config.yaml
num_hidden_layers: 14
d_expert: 64
routed_scale: 3.27
router_cosine_scale: 20.0
lr_router: 0.000518
vocab_size: 7762
Below are experts of layer 7 (counted from 0) of a mixture-of-experts language model. Rows are named router (the router's row for the expert), up (a neuron's input weights, with its number) and show model dimensions 0-159. Each number is 128 + 24 x the weight over its row's rms, rounded and kept within 0 to 255. Numbers have three digits each.
Before each expert's rows: "comes after" lists some tokens at least twice as common just before its tokens as in all text. This comes from a sample of Wikipedia text that the model never trained on. Tokens count by the router's weight.

# expert 18
comes after: " |", "–", "|", ";", " (", ","
router:134153112116120168103119091125174137127153119126145128099133131164107144143083136166120131156101138140145077102156181079160079125123124138107146144112136139109144140150130149081129154133138100131117152128121141153145096109110160140169112129137120150109160138127118111067127165130100100153144138126146152148187140102072122140108148135158101105108096177131144159127114127127151143110166132178103151140163153113125104136149105148148102118108139151171107143167153100127108108127150081
up1:128136091102106199131148107113117111190122115137098116158116156090135116079157115140134098114162130148143162129114153129120137134112125122173128152142123104151096120131118137118114073108168157113154132089099074138134107102130079120127150089140192103141134098155148130122123136097092141093105103164125152139136093133062131087136125144128091154132130124152129109127134162158103137153113115095156141147143104102118101089127135114164115112158121135158123144100131123155114122121096142
up2:119147139113122117152107154099164116135138108145095112146123118139130149105109130122140091118197148117152122061121151135112137118151152129126125121102144107188140136139135090148121122149119147121116100114131144125122102096147148140072099132093130137123120146103058111161130168147152105138084106170101158137125153159181156130119158150083151103130128134126140132121140146141097136138076139097156087162117135110158154158142150115135090126096127112125179154130106145093141132120188117
up3:114114128129137118154095129102144108153131160135107114138121116122172161146133101148111079140142134133140110135090152105123117173079104147121090151081122082131137139121151116157149105132110186073086071114167098133130107125108120115159151145127110117147094120143140125123155143129108155128127123139116105145064166162112134108120130104106158130153125054083130106130110145133124141119128130162131124175114145160123144117176159116161118105121129153111131113118114115142077132117080092
up4:123116118115121093107113158153102100117101128140141120145105074108155125139142120115153117174167148075126130098101155110114147140097137081119167130140141101153127132113124142119115117167123118104114112144080131086134116102146161151178124151145117073111106131147111111121136102119110105140144145116082134099135135094161168086113158072116132176152102142140139095133126137095113154141122120073145130131141116159157118154125149114135129165153152112134125134048158135109104148173140123
up5:183120081136129122128124107167116112092098118112116095145118145149132136109145144108144129144176092118149130135158159141145130112112147113126172125155154109105098121095133145154115135159163152108137098096100134165161107143124128133144111099120069168116124104158143152093142125111167148155141115091119183091168106132101132130142173154096102142152134099116111125147128148132124111149139136115150166104139138125138144086088145132117126083105137113051116120150155110112085164097115149
up6:094142138099133131049136177128076097157099114109136148138144163110090144123104105092120122160075114137134125136134103112140116154144165156123145144126121148159119112073106116129129154137096119151163127167111133184128147123169113123139104119166125127137095143105111114139121125114164111179100111101144118132143119129136094131133068167128117148146162115138127139095143117087120132129162121054111126123125159126150097135189162146123109089115144112135118124113141144125117119113108143

# expert 5
comes after: " ", ".", ")", "%", " 0", " —"
router:097114133164122137138121149108124172150157140131136133097187126151119152101105153152160115127097128122131102087172111131114137099127131125121167111078128126148115110111134131119114145107123109161111145144103114127174142113143137110174117159169115168103115128105078127105144154117105145193173211104152124135120133132058101122126113146153119142118133144160149122142155170134113116187151115145140093127175138110115106099163137160119099143116128118125109093130125128104100117132132133
up1:116147104066116117099097154120114117132121129122094165132171158170146122142153188090128168119140073118163147121141133110121159139129126128150127117128088159121128109163116128149142107130124166138126113127123136135098069115100153114125102108132115113172131164129126105151104163140129118120103155128110134083094112085144129143110103145118157088160096139116085124085099116166100104152120077128116151144160128111149141131127121159114101113122130131129168107135158118129061151118179114
up2:095137105135099119122125120127128155166129137093084129150160115111117104150148200142155117097110128133123153130115111127139187109113157117116131133102101112127122137152149176150146113203141143144126168130198147102131165125096142093125136113160145085100155115162119134153170163148166073177142106113125152130139131106147144088124133133078105088130156122112112137106128097141149134129110118133096124130134128147162137122104166116112104125134155141092143098117096144149120139144145096
up3:170135112087113061121121097156170134155133163105109152123147096109133142126117141161131113140153124118099092127111141087121143099127115127132129155109130125087087141105078113164095114214116113129152123121121115102132143146119146112206109156130131140109133143136141133155087124068109147092154130098105134141138111087123077098164080145124154118140109141128110116092119119123143134133158105127115133123154129103124082124102130164100127123117142142152111119168142116133141151090121111
up4:099162149133135145119134104149167161133127168112134168159135119120143161143154144126141149130119107133144087151129124090139078122120107104102128115157102090139149153112157147175144185133143098129100174129100109159131133114082088140129097136124111183119162095133123119108159125130114138153157100077083107135132102111144118157094149137171126160138144107110121130127147101138129149102088137095115142126125150088098153140126152115117142126123153103137130089144144117121143179204096124
up5:137078132146141127134169099155149124129093110149121131144109154162107170148125136080102119156134140130119165136172146132158156116159075134116091165148113167131136153111119149148091103120139093150142101086064150131152124139173130127186136117125116068102084109106101136095108116122125120174133151140140154139118125139096148119103152087134151111155147157124111125135138122114097157167158120139133110135073145119146121123128126074150112147138087165137127139134150132147103150137143103
up6:119097117110145088107130140120085113097137082115127083108137086170173151138151165134159161141107124095155111136121088138129099127128146122140127146105081145105142184111107134128138116129102097118137110096097149103101073157152131126124131124130121112159121130148113144123110095089126125185121152089120142122121128164105139152085126143135135088128162122150151154102166150167129137107120094169120128112131118150108142109090143128160137131122084114115174113148131102120080146137131197

# expert 50
comes after: " |", "|", " United", " Toy", "–", " South"
router:146123106113130127128123147120157127148144153119155109155103165154137115158092092151127141131114177148116126148112113140135104154158085126088173094109108161121156103115121149135124145116137091103105118130084178129143101147127131143119098052139101131120152165145160121125113140118090079135192134103149108141099090147105103140145140150145136122135169148064144130129132138109144137120155169162150110089120171113088077105109108116113142151117090140119129132113092108139147103133142137
up0:131113111132108122131097133149133128118117118147122107116171108111149151131082109115115107113106170182135143127094119132114133133148146108157155133110149136162121132165152109145130148120157147126146137065083142155131088142108107116175146138148048121178121175139179118114132114100125129102126135105143142145107125052131124139158126113143155150121138064168130090137130113106135160144123132133101132132140159142135166162106079163164089132117148135130126120127123120139129087114162158
up1:098085121104118153122147163123165148128119127167151113104131141091140118168109160104142135153132124167137160129120141122107150125166103107138107113148122107134101161080121134133114123084075167102095127169150118125121151147104100127160104090152119132175118121108198110115064087156130126131137136140175156148147122110147134121115135142081152153091120126133113152147101117142096100176159084111124139129135113134071124141126115142130111139121132135071094131145124144132108161139109104
up2:118136162138193089106128185161173127146123141103095128104160128132138120176093167089169122140176098100107094125120116124105139127112086134107161168131137141095138143101104113127118106134144136082087121118096169099116135095137119107126106163153131164137099140136141093163131101146096128121150109144095126108110110137163147131144117101146095172098121104143132106101128139131120145157113112123096107101096108131108131129141116164106100107166125163161123118136092096155158132134089142
up3:119118123138128093103147108159099155089133120071123143085118122126125129179102152117086114142131134090110097123138120120093123154152089157138152136158114104148147092120080090113131089124136180103105117093120137103124153146100128122126108119101150100135086138130074082096068090137119126126105110125100076103107116117145154125148126118114135128129137091113182113102139134155142143153124109180154116120113143119098098121140145091156123090130129156134146133130177140152130120124101169
up4:152110096136142135125149124139139160113138128131119107127094142129136125077144116072173147140172095150108105102151091146116105155145110132156120085167143168168121121106156138155131137125144135164115095148127167121138105151113164115102096084117137148134136127164185110153138100133176102104125120134114099076135125104133106096190139142132129141096107135134115107138137165114147133095127149145089092139156083110123142094145151124133130125105087130129121126158128119137157134065161173
up5:118143116091126136127117150080115104134106103141127150129135128079168160114147099106115104141124124121143096104107110133141138141121131117176098117166132156104108128126117151123168130123138093144115189134113165092098134118096109153104150104109098120162159138124139135096120128100119162187140134161084196136110106114131137139180138101138129121158155124128149121140142153119149134121145102137110094103132152172132133122164134144101102188151142151166126140168170102135158138086170095

# expert 1
comes after: "\n", ")", " ", " Country", " Born", " by"
router:117116130111087147125157094091091131114135141134207147132130114147153106162072101135170125114110137126123150139129077123105133086112140128112179120127132133106121114129139183099113147131146141163109137122111122092138114120093157115133120127164116126136114198155152120110145164125121124122158163125146094119107141081135125158122124129134106114096118130110146135154144163136107102143144146138114115122133174144157090094086117149083163103119170057125141118106109108139101118134171128
up1:112097104116131168143114105129157126125126132095139113123131078131122156094122129103127208165117078108139163119166155158153127114101115108167119158149140139126124133092110138158140146139136155133069118088095079136086147129120125114130106103142159127066141129099113144118174109123156129124121120112134128135117150166129152097125144109126151130123179140133078115126136124173100137154126131145097092117122133131108128086103096137134146129171114115132085148154106064109151107114104146
up2:151126124149103165100128098133107121112146082132179138144164103104133115147093141130169133099157128122129134125134113145097104161143171162112110111140171102111144115109116152134129137161123143129157141147144142148101142133141121171136154100094117111120093140120121119157172111103101106141200184115119118163100095129130090086166167129098131083151120155161152124176123129101081103150146134155095147153106127165163121113111100104122134104140119149099125116139135100166160137100130145
up3:093110161140098146125086136147152147140147176189113163097147159103135139109184093113134123137159130135132127137111148158132120166093143093159141103128122115158134132132120105149100090103114137123088096113128143102082144155111144127130135101115106178105178130095142131135132139093123163137127106124100080101108129145172108132125162157105154126122118133158104141135165077108151091146120158145118120167130146126124158111149171102170080124100112144159154136117147104101119136130135158
up4:147155124138135152098176117170148130110113138146120153137166122139163128169144132135104149162145113127105109121139145125141151114122107160123142158128141071130136071147179131122113094165172179156146095130148152098108089146123099112103124109122137150122123151111115098149160109143185130103138144114124146136120099078113130135140130173137187149125107105134154121119136180114115118146115171142121133131101109149105141145178134129129116126110097107104103088164091116190091140107128129
up5:143141158133141107150135150146146131144160145146151101112119140145144122160129099099124095179167145131132144175127109143125151150130110174118135127113093136157107119146122104152158109066172138123096139173161146065125117097088136123103143111164118132161128166152151094160117106075137113114102103146101153134093105170175127086109131091137111131128135102112146145089121133096138140121134112141164096124148125143176115140097098134141147160139101095122130178101123151142102140142123098
up6:125085130164071153138118170121131133103141133125124101197116106175162147150140116127111098124110136133133142139126109118179142133073117104183113129117161151138154126133100174080135126120101114113147114083116117114128161147162121099150116120148114158094140148111174152094142142141141176160175147148090091149154101114110148131130153152154122149150137093167167137146109138118144153135125133114104152098148143150123124119112108137091136149141157166122128126115094126169097135106155118

# expert 54
comes after: " |", ":", " (", ".", "|", ";"
router:152158136073130142123101138162189121062119139120117129155158122126153142127099146178159117149107162119192120112122163096115138116131139145128110156152145131098092144096138131136124134157129098144120138122132165117099102109108119170098090128139121113112113112122163131104156128160120078143151144117126185092108149122102120142078117168156105107100162137100181142155141124125133124136107141150178101110159156121126128106171105157084122108135148138155116119140133163132125124134139157
up0:133135171125102080139118160151120158143168130109149092133155070166136131138138145177111096100156119109130158141131131175124087165136136148160142109116120111142134123127151091095148137113175153116138130122112122121135096151107145099097117096091113124102107126175080154147130123164146136172126150118109113114076092108115133119150098123128161143117148150149109107097138164139135104155133097097153157159135154136126155155139169105100113142129137122142132139083068095087148127135141155
up1:134185145111082115138142129131133138088153107138128159122133095123119123137131124174122127123101165123080142110107104152127089106134137157151054113135099153111115138099134157150160145129134109102149122093082124105142096104136088121122143116163157135118110076113125164166094169109125111124101166128105153092148138136125117129120157122117139115128096124099106072113148156181078129097116108132131133134124144107151125081131120156100086082104100108116086113126141143112154137128159140
up2:145166103143086112155155130149139119136150145085127150135162125124135150109109102152120112119134141137109124144118122136122150124112141093102072091121117148134142142083145099134136126120087134133123074130156092150108094150073126079133146125116139096128060128100112123130135118119113170105120130187117142088116133113140093109096144131118157119147096124122118110132154102138110146128155151108124138100145123122115108135077157099121157092130139100104133093143148131060116131171051102
up3:106144066109154128121143119082128074115133112113134126179124132149133112132145092105100168129129118153091064162160162131131122134114163103130111138129116086118118122135139094159130131137080107129152149141090158120108129097140104100123101153120134105106139123135110127145128155146133139101147149140131161085087112114099139138158154170094097127125085118152121162131128120115150154109129112126148140127144181089144110123163085139124076152118137095160148074179119105164133110119151139
up4:111084165116114108128173104158114156129118107161113150153155125121113134115163071129142058141106134103141113107104153129122133124144124118074122151081170143158122143147131063153162122164122122090127168112131131174126149145113124143132138150137126086098115101168163088139120159100123165095127119118150111123137141104173134124136147139130092109168114147150158116103123111155126115126126122162119120138139122111139098162169128154090116110127147080154143159117103101143142144074125126
up5:116117139109163160160138098116132089137119092148081074120150122161102091103106111122122155106145133110146129111112146160131118172172102135106146113133131148124136116120120097119100111146103153114134148148132148143085135123152145176176122136124087128108130160143104122112105106150127176157120130091136131133142126168171129110140102185103151163084151112141136089052152106130090121124153117123084143132151131113100073126153106171133139114115137105151125131124140115097090115098123143

# expert 14
comes after: " the", " of", " a", " •", " National", " List"
router:113108149128152120096120142121118157142123082100164125184157104112126118155126119126083144125155136136116142114135147121127182115213097117122136084098122144152168120134134101120132108130118095094144177137132103133101119158162129142155117134120124165164125132152116142105096120091106118119150115100131141136094145111127112100125122166096117126129146136108139145092138124122145129140106109151149124154164132151063125142167136099066142127140125126157076115107082161122165116120072156
up1:137117086150137101160125173149104148127087138151163154116120106129119158098151124153092122118142160145099107138082121141150155147111095133093136159140131122153124137137142151125126117130120127142177126083129143184168115136117120129135089161139128074132151088106142123163148153155139127180116119118142096123121126131127170105160143105072098176150150119161118201145122082143113102137140106115109126116093116096161144125145110116094144139101154163143097140098131148119155112159137113
up2:100152089125122160141109142142103118099088075112156130123137153137105128124170143143146149111138115149163150149103119076138179132142061115102114120142156106108111132140152158170153110130164131147094074139155121102173166126146124136143153127145157144163111107178128127138119149141119143132168122105170102135118129114098134162117128153114141138128103113100141122096112124131155159098139173116107154116087108075149119172124076122098093104144130154157132139161117156112152149145127129
up3:111129113131129100103138159164188130106130137160160134113135105136143136111148163145112088128136122191120109127085106126137129132136136137140164143100175134107158113132096086122075136108153133147147104170145193080097167111129143138156118142137128121111162137175143142122102155116139161137154141111137159142136112107128124174129127123160125167110148132147131136156106141118121144103076132106150071135168131108132110116090067121112088126101114148139112139127105169129110092129136167
up4:116107137092101128159122142084125159130137116138110111164157097133123125087160164098156102095123093145094111124197078099137133118095109124171128136125142145106116143143174123146087131085147145093111124111111129093157104127092076127119118138159104182142132154078088108118164140147134125114140152128143107126132134099131136138107118146125151145106116122163106151122170123150139105137140095137061123110139143121172158135112158117159163096114085123143143149122127130115129169138114105
up5:118139134142155097109089126139138156105121123131190097111156072097129122127112126130147117115090146087144128114145130143109187107127141145138162147125133101124173130114117093118204120122164127145147144151149105126131147133108103128152141096059127127103156115137095118148154146127177154162140100146121113124165089091121159156115083124119128104095148142131140129119095098101139123120112138132125136111099085182124117161148118144094157134131084143110133143175145139165163132144101116
up6:113142119103142143108067159110168104104120171152135106100133117112093162131145097127118150128114139110165126177176127129100136113151157114114144153128145104140155123111096129110119141115139137129089103122121134097121090107108149119140134068166146107188128110090130113157128189133140136122167065089140128101131138135117159125089101150149171133089127111091107135122144150123099123117189101139137100126093109124111130111131150158126090117105120112091136130118138143091100157128142155

# expert 36
comes after: "\n", " =", "==", " ==", " name", " ("
router:137094137096098125134120110157062143072128134160123195140154114164097140079080114136111154157133133148136136133135110093102135106122135116116097180139133118125093159143108147113104153098124108151124109093140117174136126096106141147149116134152126108176157158141149105067149132139087146097139157145143108111107135147083135101136125113168155079139109113112098152126126082102133125164141149148093162137115134151108148155111154143096127137145151126121137139138157113132105150124162132
up0:121122123110148124138155164137103128082125139140116078101104108130107097088080121132156108116111129147153172120157095123120097108120089133110127086094102130160105097108112110136137061131132146112164150085109140100110104119132140125141139150166165146129124124112137137114154082084158135095123092134135152130153124100174166138147167142110126136119121117106114127132146099058139113170139164133136129133099115120145112129159091149145091097138158127124106126147102182150105109094169121
up1:144152099127127131131134118121126123133107163129107113130112105077098099118076131094135149107122111085092175153137115130131147108104148141115124116111140111173130117189160125104130140140160144196152151120160097126118138126092105101111140132133090134125155141121104127133156147134125137163137133129109120186108143075136189100131127110126161098171123110145135121136147107108110155093123159147067089137153097126184148130099110093129126110124117159135129154076120168107122142117156120
up2:114099145187120134182132143146093114127134114143121110160111144097166111110103130119103101138114088144077188123148123182155161142132114158146104133149139130131121151112124110114144152120111119150117182185136152171151148164132164137179117140119091126157147146109120094127148103160111117102114152101143104124118122089126131155143103086149127142129070138146125103106106110128110145160106112128138174120154142106137103099122134080125119125119134164125122126079117138160134130109100177
up3:109127070138127158088134107184136117107112199132120146114190125119125131110167129106124128172089112117137138176159127113105093116112133129127169126145104124110128098122113133161118122120122172158146120104107120108123131161153127142142098102098129136154131154143142105075143114078120133086210134117112101148144105126161141143121087173143111141125147140135135130140114127111115133085134133086147159100098096122106102108122100098142115149136145080137140134149152134122147153111100106
up4:126138138106169118136127140123105102159123137131156138130101115131169148135103167195166105097103146134122135121165140105139103120071124137112131176125125099144125149124128132162074101075124126155120142135151136122144119116085132106161125097166117125105100154139109126151156154152122097134120178120135110123135123100134105170156134157148148121170150127134124115109097094120182131153126177150129140156157147143096131116137090086103146147154147142184206137104129122128122124108147126
up5:143087134150111120128106109128122105111129156145111111183132092130169148154096136097143129123120140098100144157097086128143123117087131135140112079103155126098089134133078160113100149106140120133128144073134096160118149105137153066163092111134107134143141131131129143152181111145164157103121143110090123138082125144117128086094170132110157150150156114120127105127153122112118138122142154081122114141102150139159163124099137069083132151129100112139139146120100094147133136099161112

# expert 37
comes after: "\n", " |", ":", "|", "A", " 0"
router:143127118146126143145148114122125141112184145112155144106108127126147121121104114150132127122094175114111147135137172121166200086085079127147147167116137128102117089144163103101136123112153098152110153105112125140128143136139078152148142122159118146124112152102084121083122120106141147139112120145108111129166116104153160125164158128152096098117078132116149115178113139132149147082139149082153112125072133132122156128090116097165092114164154152126116135143124133141158148143139074
up0:138130123125127137126145137131096113074120129116143138122193164116107105129102136158185125126158125073172169120129149151149105143117113119135097092168119109130113100162157106162120108128113134154175063075126124132121098106149142116085158153133105082122084125120119106113141119140109153147111154133186179164171147124143098142125151135085095126169166154144144136139097104118122128138146107141141123144100133124111123092149140099138076113137125147106117114137133131134133138107135149
up1:152112136155113100145133134127118094070149123141132139155113120082130111133130098117133150122143124171151171132188097096142132072115111137154165140141106125149117132119119173118111175125114123102138148179112054106148114123133153112109154133133142123117124121117151144155156116102140147098120114127137126163144092108129169148138120179107170138069129137158127107140120146166130100132098143125112098160113111125127133146134118165109158055107111113128100102146178119115122115155144090
up2:145131105069096088134140088136106098163116148148132111153155116097139097140138109164129148113136132110138099133122158154133145181109161145146150089155139151102141128134107129118142128152139087117102142138092143127152116124096142093140115117146132128122140124128166139128132144147169151121087162145094144158138096115114115134116117113160199164119129095166099114189113096102130148129089157144116089134134114080112116132072139138139148143141161131116094147108120100122130180072112149
up3:111141102105142156125158093134121111161092132122071118121106109126128137124139120105100102093109173181133166159119126125124146106114126204147122132132149115142131087117131132152097150123106121159137125149147159126124130147112124153111160126144157145128116092161175135151131119137117115137167091134156097117106118117124166130111165105145126095142128171090156079121152129158147147135171101124127152080136132092133103075095109111085143162193114117103137132160107103120141140128124086
up4:164160166125125121062147148134118134110178104080115117129107115106128147128121168160128092101143163136103146191144112129140161107124089124114157094113133148164116117132119156164107136130145125183122150138127151146082114146133144094145144123151133082143174087142135117117137167118151157124118131149119138116172101144135134101128112142115158098094144194111135076106122150167118116139096116096097113125122150132100116116132129151123158123134167155079134122091132172123114109139112128
up5:057129084149101108135140137101092120130180123128087137158135124122095104111151177170166134121164150114147148110127147163102119123124124104131165086146149166118110126109134123119157123140165129114126152128179135115121117163139127140158133119116124137086138085142137182170119124143136167140152098141109147048125117086139129106146144093094131157098154124114151137145102094106125113110136150122104137143108098129109122090102144155130128127148139174164133141124120126137116073093129134

# expert 20
comes after: " |", "–", ",", ".", ";", " ("
router:159153144089145182086123156164197111098126154109116070112149129122127102157130130138104122143108131114133095135112183096104127158088145138124134155110131143129149097107105129109152146172124099112146127126142116098128096121130144141148051122121077146129149115133132114135130125140137094144165099134141177116177158121118137117099129139125110128090141141098164133154106127106116170125124133162146131141171109137137128092166116124118101086147136159141147122167148132138088102130085110
up0:137128086129158095115095098117082133155152138096145082109111109139099124117148134090132155153167145112135139080136103139136076141108129127147119107133131115074138138131133155151186102164137122108150142185126147071134092143118110146157110130098166103106126138140112158121105119107096140082136116119137120137128133086138115110144166128138132141166151127101099091152125103128147138094199117146119179121146114106124119131124096134182120168147171130127107146137149106159119119118139142
up1:135100169155133132132118104157083130087125141122143143135124140149110149090109087165121117153122074122175140127145130127136150119123114115132157082112170125135164139146100092084113172140140171112142134127113105130078110118154141124152143120096128144165114127104102079143138129172144146106102117148119165084165122118142141132144110088162132084125144127149100186098123139100104091147133139085128115095111150113141139131163132143140149124095110102095172153139122118137108138150184096
up2:094095141112122155109198094144130143127080155164137098132120121115118137151094091085124137082114124125125141148133111134104073173071138154151148122146129130125130156137122119138154131090107077107128105120131111116111088129108151137153158147150141135151162150123162130156160132127164132070100134119152086120121176154114109121143107078109146097116155134126108120143149131126119130118134157119088141131165107115150184109116098149137090106103154096159103112110106097146118135107135153
up3:157090161124112125125109091116101078117128145134163120112131129115134111092100096135160091129096112150143171123116099095177127103169094060139122136122068133174122116097107126146126099098161141108111132148134161116092139124112122149134140100122117136138147125113106139124127094099113126105068114097116128081141151158135156104208109126125110125070096119131148147143149133158145124103137122126124105129121135118083161141105135143114124068128124126139115142113162104138095117133145138
up4:131112124130115092160131145088132139102086125125107134113109123168139188131103130117124163125103089157123153104080140104161138183106136117106154120141144154102162185125141089112170208086076140135142122140107150117121146112155142128142117125101142152142150179133126128124150134132139126113144164109143185118144092105146164153151158100128158110114136139156109140092166146146143124092151149120135132129122166091146134095132137160136141133112128132110161144166170115115110122121147150
up5:126129147147140124134141116143123117100150129073085104099125137165121159163121141110123124131123123174127138133095135160143109130133115193156119147145134188155078145120114168156143090140116129144137116159117078122144121121160088147162138125113147126164139101109152117102134121127122107108107153108135133132144108139139099105021156110169107143138088124158120134138128124136181131148097111110103150154089102138143203136128105137140127131148129120124129141157098151117118120132106097

# expert 25
comes after: " the", " an", " a", " The", "'s", " New"
router:147172156113098092115132138126120122133120108136087086113131165115134130152114124125135171123096176150085133118110142133136111092108146103128126142148134129190152118092148149099124104156116107130115120112132114081111170145128072116090158170139137142153144075101115089135115139145114124109166098096107125149124087128149106089125152163102105149119131154121095130121175098153138155143107146085167128133165118184108104120154144119131150119112128141089109144161138134123119081111103101
up0:147157149114139107140121127142133129142087180103143112111177141136089094159126100141096070133154141162175101170136107123127115099153155174090124122122124140114115159119133106154151133159120105139127144141133115167160142148125086162098158154116144109146145133140130143145102146121077090151122203126129119161113184122131120143107118158114105142148074100119112153124100155118142104160174112181114115164134124114127104128147139124153133168123115134111101134127117153139086143147127107
up1:130154167103097122133140147137144142151157110139104147124098115117148125154110125136120155086147105111148115164123141173171140132092104137152139141130133155130137111065153103133148147114157153077120196121121140097154093112115165107138149106130136170145094133123149091139100135170169087131111142102105115129117155127134126150172142149127152139168130158110077114122152134152145122156115143120117101128107168160093125147159096070098117102135119095103151109159129116133096092113167148
up2:082134108145151137174133138100129102135158110084115141196121099155124133160088106188170132160128132128131157146111127183132109156089114126091140166099112092113125145137111178138128091159112136118077129125170134139108122136126162110104139093140165145125109116142151136131132100164159108136156112125113084190141157106135121101113108116117119096107142083090088112146139117121131140136129128101132124142146118130123130115126140136137122076143152148161143116092171119151120123111081129
up3:101124144149126128139157102140116101126114115112102130171127115129123119178073163111142111129126135102105132169113082110131121157123126081127087099123153142124103123097165070133109133151131072079146105124123132115118084103133165134094150187162134092100173078178133090142121100129143144102092137187109128159102115121146114092151153145134139114135154119124133131143147126121112127126152123119135155116097129118120136157106103094088127136138121125123147186107150121115147163157135111
up4:131123112136144115087121142113123151091114128125128127138098089124154117122125136130124150109185138151134133143207081104137168095098129104156137168129146117141129107131094162139112102132144125124119164058182109096148112118134136103084088101101171100155131141117130134133125101135114130114133148121112149152125090131114165135163146088102136165094105119136108137114129180115108118153157143107173133158159136154108134147132176152147108127154108120118144108108129097155067126146152115
up5:101089149107127082153109091142134106110142099093127122145118176149145108156139134141147127141100128149147111170169128139141110101143136118179146127112138182135131153112108121140164149082153135154141132124128107158176134160134126117098153111124130136106144074119155133126095121135126096102122168154177156122148159161130158139104121173097131147119130146170144117153127144162172088144127110069158133155112131099097094138135131126076103110119104097127106122107095131151140099079131121

# expert 8
comes after: "\n", " ", ")", "\"", " 1", " Turnout"
router:150085129169141129086134101130128146118118145134156130138174110094156114108098152136157101148083115114127137086108122106129126150143125124133124134111147120075112117139093103107139137105136152148177133160132178134123134130125115091127107084199156135122127111158127102107149131089093103128152147103160143113127136123115107092117105156143138150083129160066117168120168137141109112115167126164135170109118128126180104112082142133115156114173134106144113126122119106113187107138146123
up0:079116119140124148141110126109135137139157125113142146105143123169134162168116160141108142110149123134087038123138132131083103137124197103167148109159120122162136106121135148104102128138129165148144136100148114095109119138138165101171097083129110104125144121130102148163164141135134109100135129118143107144142115116114109114112090133091100122119088183097166147095143095145110123140114132123136107134133101112113087125121138152135095162122129081129108090094113087183156112137135143
up1:136175120124138103159121125140128124157116086136123126165179100145107104154097143115116117099113133109136126133158105107181162092155142117109123099146138124139149158138169168115136130102147122175148129088181135095120135136114153090088135106154131062094126123147087141141127111101092125154140133175144135157142117116123149128117124126055177159114096140131102181114123092146136103147107133158157118119119110132135142156112152138099128113111120161113102092089114089147111109123125139
up2:140130092134156071143136141080113143115118129093113128173128094118094156114113162126157130121116097151088111167119136164167123127144116159115136093146071113143123143127139099139124097111138099121112106140090126149203149131132114177120129124103158118120126090157149152115121084149102174140132100156158098101139126165116130140147148139146099118083109160120079146106088088128130111114139128154134140090143149144149137168129152105180091122132125151115119126088148140140133156135113126
up3:141114094125110178137121139108145141152130131125095121139119137123142131129116110075194146140127118127127112141132150114148141153151156122108144113124145074159127153122136091148163145096147169140133090166133093097158161135157126165142108126100134122144175092188113109127083103124110138068136144097135105123177119121138122148132159089129143153098103095132153128121152128125122084138085159125123061105127170123108190109114126128125137137091122128142088109146141107148134149138122109
up4:135124126157173145142115119156146102192133189099141136146138189109091146168140141127125126105133096118134099124133117128081132116118123129139159126170142056157122063146114115130119135157107144218136131114090109120128178154143134143133133100128158132152136128150099147131159144094139124140126162119120081145129119101162117103107144130135121138115144154090162120156130106112110146117081108125127096124133096132119122122124130107132096113135126121141153119116177083150153109157123138
up5:108118173132131100144148147134130105121140172107115156100109138132128131066148124161141108115111070144114104145162142141095136186084148124148175104146155106106165099117165101107168121117115142135104088115133121107096115121137102168181103116128153139143119109114144112144107085154126153072086170133100090110121109147144147135125115097135123107131111142158162125135128154126137136150126131101161137112125139142078129113144099164145116150141139181094153175115147139144123109131125087

# expert 44
comes after: " (", ",", " 1", " 0", " 2", "–"
router:140103124124123148124100149141145132090187184109143107107165121142126075137134137147150102109136103157136123145103170129127152119111114121154142155124097134083097112097125123146161145142105102153141121140101126118196131096126118128122115133162063136125125143162135106136118098133107075137168135103094139092139142119110133141154102126112109074131150139089111137155107153139139143159115178104117167114171091151108107105159106144102156142152135137114106134165162110157126156120082129
up1:149143116123145134123089118130149165126102116113138116120148136104093109102139142139117145110093123110124091153161141147080112118124114161108121180134098130079167127150144125142151124137125172160070104119069150166146106121110124135137112079101154133152157147123115099120149127057176105105125132182123121128135130101143125123140148113073136088118143113080163145164106096139118163104126138135169095111134184147124100116120148160148103120129137117106115140138117113132102131120175120
up2:136086112134115150130134153144177093157163113159164106120142124140150117123118145122118149080165146178179120146133129170122095110113116165135164159089123128100105147104129075155133144117130145169129096153126114166098078128152107105151153130151117121083165133184120095129162142126145116108115119129136158112127137121106093144127129134132165152128116095106132112099068120170139100137107082148133153135161095122136116160162105140145133141089132147140100117105163158132147126104100122
up3:152109123171125094103113146158116136150121119106105144169135126149127140159167174139121138110143131135123109146124186169154083121142140148134111110115135129100157087096111141127164126079127142100122178107145145124161131108134183132140153130146121080158102149100108123134174132126072142114139127117158130150120106097114102121177114105141153094161112132168099140107116106116149110142160186141153171117116138117141175143136145127111125132122151113200134153112150143149114097108119104
up4:146095107187130114169143166173143095119103120154137135130155156132141124137154139114113126167151156145173130158128162159123137148125166124133134137090147112087156114093125119101156109117141103128113138118146125145145145072132150143165150148108131099131123102126105117174161126138075120125132140125129106081138130146095117100118161136114128127149108137081113114122130147132163085138174155115095150162164136095080153166151086097101123134138164082130156099101133138162125128114122083
up5:127120112144147080101118092174158162143156135150123118144127123171106179152151071139105107123107129153120175087108165146138119117136126146132120112139094080120115136110093094130153137142109148135154119157147165140129150126138155141139119147146142128125121096140115114138108123127117102100133168142124121115085099155082116088141084129108149142131119111128144124099088081107149130173122172118143166124143126131168146116125127133068085135111183117127108131098137168160142159100128078
up6:119128141119140135136129153185152156123114166137168105126144121096113068130119125140147146165137138142141129121149129130106095134182124159152109101108114116154102187126100116172117184160153132123112098094136141125163129161152146153122127148122130116142152131133123139160141119134089109139100123145100123123101147139086055120146149107190138164143158183105120123133126098166154133092125156139156156158097114158112131100107118123114137166117101111110163116160138158135103105117165131